Below are experts of layer 2 (counted from 0) of a mixture-of-experts language model. Rows are named router (the router's row for the expert) and show model dimensions 128-191. Each number is 500 + 50 x the weight over its row's rms, rounded and kept within 0 to 999. Numbers have three digits each.
After each expert's rows: "gets" lists some tokens that make up at least twice as much of what it gets as of all text. This comes from a sample of Wikipedia text that the model never trained on. Tokens count by the router's weight.

# expert 5
router:444537428501454565526550456470451511495528536448532523512473519449514576488497473468516460391523419452523552442512445471467595550475434537477550548472528422444593573535540537455536516455409460
gets: " of", " for", "0", " in", "-", " at"

# expert 96
router:535379512576521506416485475525460539521475515526526515565471544532540559502588480490625485439489469483562454523465489426426520469498429487497466531546394545464554441545495483530489530413392419
gets: ",", " and", " (", " the", "\n", " ="

# expert 16
router:579484502489457517472481446552448597521546488511450480513574552458468471510536529450512540487496451525445534434513485476448463628529518534616578512541494543519515450528590583567484531458452462
gets: " ", " \"", " S", " V", "4", " T"

# expert 22
router:533569441529472490494505478498504533533517447539432471543533469404444537505533430493578532451469385532480554507493512445462458575483511605527526527463505534498509519548537426493564483468492350
gets: " the", " a", "\n", " The", " his", "The"

# expert 51
router:483548495549440561512522479533486540540619496399430535467538355443442498503530585436545536394455469611444495508498447543510500569511546615535554507461515476518544506554498470567497539495468367
gets: " and", " (", "|", " H", " T", "–"

# expert 109
router:502528429491536500515428496518561514445590502455523520588508485408545439453552517464569470529608408396465533483470502422393447426575510592661560516519492467529550457517486433519497528488398402
gets: " was", " is", " were", " are", "\"", " had"

# expert 33
router:474436424503502550552527438543477618542496496503477541516509579464550497568529467444556610444474462528522520459467501507500449548476477545569502495485542526430525520501543547580443495458481372
gets: " ", " is", " as", "2", "9", "0"

# expert 37
router:555474513562425550459445498472566507460528537484453523497502567415466401492573516433502546500459486502549476520531466424440469455555533639581457538442530603529531456528527498499470482405476370
gets: "9", " which", "8", " of", " that", "6"

# expert 66
router:561533545536420473522535447538514594471502475499487453494507504414521525517550512449490561463480459474420459499456455466440515542555558546593491566503476583541519454591548569546561555425431400
gets: "2", "1", " the", "9", "0", " a"

# expert 23
router:539457517505438493411520501542542608500515496418462451510473416482506443463540611446506642493468490486450498549482445524439518577489473577502517489493628515529489453562571549570505506482454508
gets: "|", " a", "==", "2", " and", " be"

# expert 88
router:486506388480460470537490473579424499541545474509512460467506584480456453481594459455498575466495440468496499539520515490429413476518424615578532435489485470510523536536560528572508453425442428
gets: " ", "|", " of", ")", " to", "-"

# expert 21
router:503541424600448456544517415537461537539499489516464475507488500476457514555526568442482537436428435468464551452499499486456491593536553502626593511494524506489508500481578412479450597394459398
gets: "\n", ".", " in", " |", ":", " to"

# expert 68
router:516549527467479577427447468595513554525479472550466468505509529478473527465528518505538565496564410493462500469527533543488450548549425576481553550511469483574514498534525448602475552517475437
gets: " and", "|", " by", " for", " with", " of"

# expert 39
router:415556527570488480403506432554563519446484508564530437536510557399566521470613505377531555497565464478439521522487486458496500460570548528572439542554493543533505532538568468633473549484449468
gets: " that", " which", " he", " was", " were", " had"

# expert 45
router:524458446603461534447513493547570498476512512481494476558466542505460489579460528449536495552504417519438488519460523544444482488561501567623461459465401554536455530387500488538437455411370471
gets: ":", " |", ";", "=", " &", " /"

# expert 99
router:515501468535530491431446449532523528473506483460506437408459487427489476527554536445580490440429479538397542447555427577464450570574477548574595476524573499483549508557526487572520566413493354
gets: " ", " (", " M", " as", " and", " T"

# expert 40
router:490465521555545487601482547467497579516641493510439440548471497511493482560520533523587558469451521541490602587536476508532488507528557534597511442403459451583467502494498452571539525515470405
gets: "\n", ",", "-", ".", " the", ";"

# expert 47
router:539482481448466527479510527613512517512517502479494502423489399459435538564503527447455558467548419492395535534485457483518518653472442567514565503569504511494591467555543486520487588447454434
gets: " to", " in", " as", " of", "ing", "al"

# expert 61
router:520533439519408478605476497534454574499515510490492443505452493467492477487604511459541554425397473513452480488522450494467394556540454565603527534466469541502604499492576532567489526506496414
gets: " and", " |", "s", " to", "m", "-"

# expert 125
router:450594429515437503436489517551532494458501513503497432546577486436516449488505498472579581492532484485510485511451482526419432579511507533540507534534456455554515499514468518518470587425471450
gets: " |", " \"", " (", " t", " T", "9"

# expert 38
router:566501478543446444461517449465502500472543483520462507476537515454524499505523508450533543512393418416452517495504488562401509571532551502567487565397435466533522537532531462506559527448449410
gets: "\n", " (", " in", " ", " by", "==="

# expert 105
router:536447491517450464526497408552443593506498461492421523529502577446504528469551509441515623503476451493523558479533453459442455590542479493595486537433459532532554522549546500595545568455480387
gets: ",", "1", "0", "-", "3", "6"

# expert 98
router:547524486543458516390530407515507474551473488504556402499526506469473441469613554435473556547504449429448523525445529539381484527564462541502600477446447567586548470533510478493474523456394409
gets: " a", " an", "-", " The", " In", " one"

# expert 7
router:510604521482446439417541441476502446505475502523506424441482518503443417433547561477475571407531479432513476532502444468480510551518465498513520486514527477450562552525561451544529502567491440
gets: " in", " on", " at", " from", " In", " as"

# expert 127
router:502462453479463465556523488501432600560471474401499438543455553468437509492487484429529552396426412470490495475476464498467512563533435533572516504500532527491556510587553499597513502451453432
gets: ".", "\n", "1", " the", "0", " a"

# expert 85
router:525536419471524488477561446568559591534562546441553495567442515431458458559505574477551495509402461519433501449435450480507457509495489547520491418447435585548467531417534559536537627526388499
gets: ":", " ", " S", " G", " M", " N"

# expert 31
router:540476493575411435445508508528541532466555490533523434507492533478485464450584559471477527525548450531497452430509433453413501495553425513571471480516492525540482563560585462535479527461475401
gets: " (", "2", " that", " and", "1", " which"

# expert 11
router:494539540508498507536524451574442593543518475491504497497512478438506556547562476456469567419484471475514529496444494489462499642603491471626564520515440565472538498529603473576518562462481416
gets: " |", "s", "2", "9", " of", " it"

# expert 90
router:551531464456466471565485463519487548537482481573550459504577540456449481520548473452541571528484460502415477449483483536486409519509408501620538520506503475520482448505574518571544559432457413
gets: " ", "\n", ",", " |", ")", " with"

# expert 53
router:625497478600482520486503471478404481533561534444484597426577516571545483542611416404548601525584467480494484480427485477451526471510446533506558533547473480478509495512561538462580477461430484
gets: "8", "4", "6", " United", "ian", "7"

# expert 18
router:564548501481443573497517458466474545437496481469465496455557393459472505453527512441579568352483410547474523574551394544468502501437533470531493493390524475458503600480515481603498553578458440
gets: " the", " for", "|", " to", "0", "%"

# expert 13
router:489588474397489493425595469492510539506556476461482409580546477436451498513500493455551539496457447374503495425561419482445526502562511612525602501533530425553469489597506608615457578504474496
gets: " to", " and", "0", " The", " or", " with"

# expert 15
router:536560514504467473448601489503490493528586476547364460534520500530502502475543544504575498495518484517473509537512516504449491492487492571633565503399454483537538515518532438514434541456428382
gets: "\n", "-", "|", " the", " The", " -"

# expert 65
router:538477520486488533473557456543493582488461469500465467440552569399477468502538509433520549578454477425485486486558454495446513530533559521595515493502414548583513507544575503605504574441462363
gets: " ", "9", " \"", "5", " In", " b"

# expert 28
router:465526465510452424473461503492553513585512527466430458523474586495516427514572499489569573527540410413443522553527526481437510566531500588597475514451513570464517529562555517560458580473470446
gets: "\n", ".", ").", " He", " after", "In"

# expert 75
router:570479500515468519545521438574508573519492461536527486455527535392440487531530489451499557449500453482469496441499480490469516554548454514651561504450519576522577479531545537590497559353465416
gets: "2", "1", " of", "5", "3", "\n"

# expert 55
router:562584461504402540495538430512483592574532470458442411490542549458464488480576508443502525533417429455453466486448510527427501575558529622571562554488486503548539450528556437584472569442434428
gets: " |", ".", ";", " \"", " a", " g"

# expert 107
router:551499487480417542610553446542456554521471469472517489500470537445390535510553535452494542432480445474433537517486443472454438556511494540608544551462495599462526489496562564548453555476456401
gets: " the", "2", " ", " and", " (", "=="

# expert 48
router:534462438431456394476510487539520508534558475482481477586545579469428560515555441462527590470514416466471510421517459482396463565547452640561549446483469477538595515473541563557440549489429415
gets: " ", "5", "6", "4", ")", "."

# expert 10
router:622505485496507540467467493518535498585573535469515530469484533491539556514457551417469491454531463452459523424508535524481553642505527527584586512416472600483553477454536519523469490464504384
gets: "==", "===", "|", "The", " ==", "-"

# expert 0
router:461505485533380522450465514491562545499505461434416515511566498441521499484521574460587552478436482574501512538455458520464436601569526534615472560466496566462542490462569451566517528440499445
gets: " he", " that", " his", " a", " it", " as"

# expert 80
router:498473520531399492437468507564578526483508523507522532410531447468529529551509569467576523493415416506475557527531550517499479556585547585598441430351520510497460484479522566497518445402477422
gets: "2", "0", "1", "7", " as", " St"

# expert 36
router:544528553515344509520457431522431564495482469516422470528539526412491509514530513442515562505454447505485513507535492523415459582528515521616549501499495548470515468517535483567499537397456382
gets: " the", ".", " |", " (", " a", " he"

# expert 50
router:531571541430464523464538429528424582574533461435525466533504467481491550489491537431532540510519447455454490413575541598413463547542438497580589573484458479483549437556634511503484543444423439
gets: " |", "1", ".", ",", " a", " ("

# expert 115
router:541532435482503481492501408571454560525511476435355452490487529497529433529595492473480591483531337443453458532452466507479510539542505517541463567503436540516566524528565498513468525532465478
gets: " the", " ", " a", "==", " United", "7"

# expert 79
router:509533498495452457508498447535485573525502472479501460476527507457477482533538534436485532531477476417490588486510486493467438570488541560654520501437530516478579446537537535595521508473472379
gets: ")", "9", "\n", "3", " is", "."

# expert 97
router:576521508489387471546543413494437555627520480484490497487503501444430433556575541454500526543443431451494519482419537475457534562539563533618477585495543584509554505450558505566500558473431440
gets: "0", "1", "9", "s", "\n", " the"

# expert 101
router:512479481495504462550512523479522559513536478488474465528536545493402447536503476515613561474434526510536618560598509509504490492471561576594546457390550451505450525448498453603505563558489423
gets: "\n", ".", " the", " was", " is", " The"

# expert 58
router:544473456478444495523563476575518586458493489432523401473527548439474439528575512458455579543438409484468468478481552484438471547481471531634588497483513522505540435564562480564607534466478451
gets: " |", ",", "0", "2", ")", " and"

# expert 3
router:558504478566393585491465459539471601517499484577426443514475471436537560532566481440487515493418468424443508463539508517449524554483571484628562558463533632599537466520558479511470603528457434
gets: "-", "\n", "/", " and", "===", " was"

# expert 93
router:548517462484431527496548396528502454579489475536488495529485500422502487457569540415550574530426466429462497465480485434455469527532477625606507543497489523529520516565613595578541556462448448
gets: ".", "1", "9", " ", " was", " a"

# expert 29
router:525507515481433446563489458483459530524499455509504467490587486414422496554546449445514509511450451486464536438484536520396469559503516514606566531442475538498517485520589477563479569505478423
gets: "\n", " the", ")", "1", "4", ":"

# expert 116
router:510518471594466475569572485484477511425499495498496510517504502490462484461560438475583543414430437556469434499492549399390469534576474463541487476473528474511516563555517486548553489561468373
gets: " the", ",", " |", " and", ")", "i"

# expert 17
router:574455484451426535593478516552460554445500488484462524495487548400407531481502545461526564457489497436467407485561456530460440595516564531591579513492534548506479509479518513641456570458499425
gets: " ", " P", " D", " R", " N", " c"

# expert 126
router:527465419549432441591478489557550486467536643570411519578577441500529445549600491435513563483525398527440507549531504433392452537492473495537444467408451549508494463564554511538549546503509405
gets: " ", ")", "–", "z", "p", " +"

# expert 35
router:537471393543424503578583432479441575439509480528526473602497527463432544516520464527477482443582421516551544434446527487429566450480572512525532446460543476455515558477585547489508504431445365
gets: " of", " the", " for", "2", "0", "=="

# expert 103
router:469498394474421432458436464515486604535479503399539503527424415495510561453522531425544526365556458484468465487547466528454551519554512511578463534502538492505553492506573504569541533504438428
gets: "0", "==", " N", "2", "a", " he"

# expert 19
router:522554505509456500532589386460457547479533434476437476547451495430521439530518531438509619499503397581503503427499514465486437574552559519619479534485510560488523533528503509617538529460445426
gets: "\n", "|", " were", " are", "-", " which"

# expert 27
router:514494506475501572526548505514435521578553482525545469522549546457464538582587467451517577467472456451461501494493430543434476590506546510578519461488461510447553508519512483538475599438480433
gets: ",", " in", "0", "1", "),", ")"

# expert 113
router:509488531456407520549480419513478582589469486499435522504544521457479473506553490451483552513356458468490479406519459497408479582551492500572536485480459531540477449576561492548497526441473388
gets: " ", " to", " his", "s", " by", " in"

# expert 54
router:606503499491377468463512530549442457552535506506462421463583446448454435524533484431484512472520481445450435474473500485425496558507513560570455516542519526466501462550499572506592497394492455
gets: "0", " of", " first", " time", " years", " year"

# expert 78
router:581514463509534562524496493508452494474465456455432501523538448447438523467555540505555571415476416499387509493433532456390575591584499553501466543508474480451601510488555503546576602437412368
gets: "2", "0", "er", "1", " |", "ers"

# expert 67
router:474548523462456491405383512542460529517508560493466429484461485495555542489520594468579519490460322478583451483537379467516536520587467512544554592403477507495475477423554470565563478524422448
gets: ",", " in", "°", " at", "′", "″"

# expert 84
router:530625531478539473443566477467538549563603493537438497508496482500452551424507578492518536512443472547491445488494494508453465575528441570538568479352545550463456478556564428571481522429460439
gets: " ", " the", "-", " a", " The", "=="

# expert 123
router:584554567597519496461516476538548575497501550481486415538443489489531503529564508450504483527503444482460515513513515535420433519617527549553504467449428604506501457580585453526473545386428397
gets: " \"", " a", "The", "=", "-", "S"

# expert 120
router:558492519500501456492491500431437520543537514485549456478556503516542459505642505519622605498440434543508532441485411560493538506541456483555527545401501523556569517543469445550505585566437454
gets: "\n", ",", "),", "\",", "′", "',"

# expert 111
router:502556497461503567448541513546413481552592572404511478505457479519446645522513482429520537473519450412500457457499464434521562623525502567553621476527521488442616530528563427514543507474458458
gets: "-", ":", "s", " States", "ic", "al"

# expert 63
router:405478449506437533508433510475571507601508574462433479477520521472529534513518543457484525513582482396461557497478457545472557529574522493485471504479456525415512530432528450465526530460453409
gets: "==", "S", "C", "N", "M", "The"

# expert 70
router:552526508466494524623517423474462379557484499470458483584571551477481403432590520476529501499550511514507461467469470462356526623504569519586611582474540469456486527533497533507539489438446465
gets: "2", "–", "7", "1", "9", "6"

# expert 14
router:541493462469467511451487485561534535522514502438432478488545530430553451541551526451512519478485459485485468544560426520439384586574511576623547561462508592485607467471488472618475535452448407
gets: "2", "0", "3", " he", " s", "4"

# expert 57
router:465523465485437463566488486517505409483536516515498532592587434462486509394563472440483465414528487454462534533542524513461497510487528578520516587507493455466479588500468496465505506411461427
gets: "0", "3", "6", "7", "4", "5"

# expert 6
router:583486534538448605529551475572418532503460590431421427564543475484482476449581482411432537535585476473483418516415442518402514548495522521559590530513520416476513450488523545519545448417468443
gets: " ", "9", " May", " September", " December", " October"

# expert 32
router:463520466484430486536529459519426503491555514571427485470543518506481510517524510446495586465510426499480553529558481526441545622512489534615546546505459499518507431556555500570517624372431473
gets: ".", " |", "'", " to", ",", " and"

# expert 30
router:556500496450483508439496466571497516475556526490535445514476466515550623546477554464513487528525423479567454522557465508438529583625525618644479512422453604479473464433639492480527452453442431
gets: "-", ":", "=", " The", "|", " it"

# expert 69
router:611581521514479512522480447494472522574557511473548460472400469487515589480497531455449504513550409530419456463440478514439601600494475573526600498415470567492558418486597481531507430368498467
gets: "-", "|", ":", "=", " a", "In"

# expert 119
router:468465460515420441431512479463470522465568496501472467447405436479449501552562497480552527459491406491520450511460534531520470500552567525538454590487408500530476453493466488480557593493427418
gets: "1", ".", " in", " B", "A", " C"

# expert 92
router:358548500560457555421483450594482525515560492568514503531548504450545612510604450427569599508468471468506550527529500579466540539523435560568486553525470490487457460547546518604438472462454449
gets: " be", " also", " he", " not", "4", " to"

# expert 95
router:529472444538537508460407479563505548563578557530474362530473491475404550472445505440558502542596476376507560520450543482426523504522486608434499497476557563531497481536499548521548536550436420
gets: " D", " A", " C", " H", " The", " F"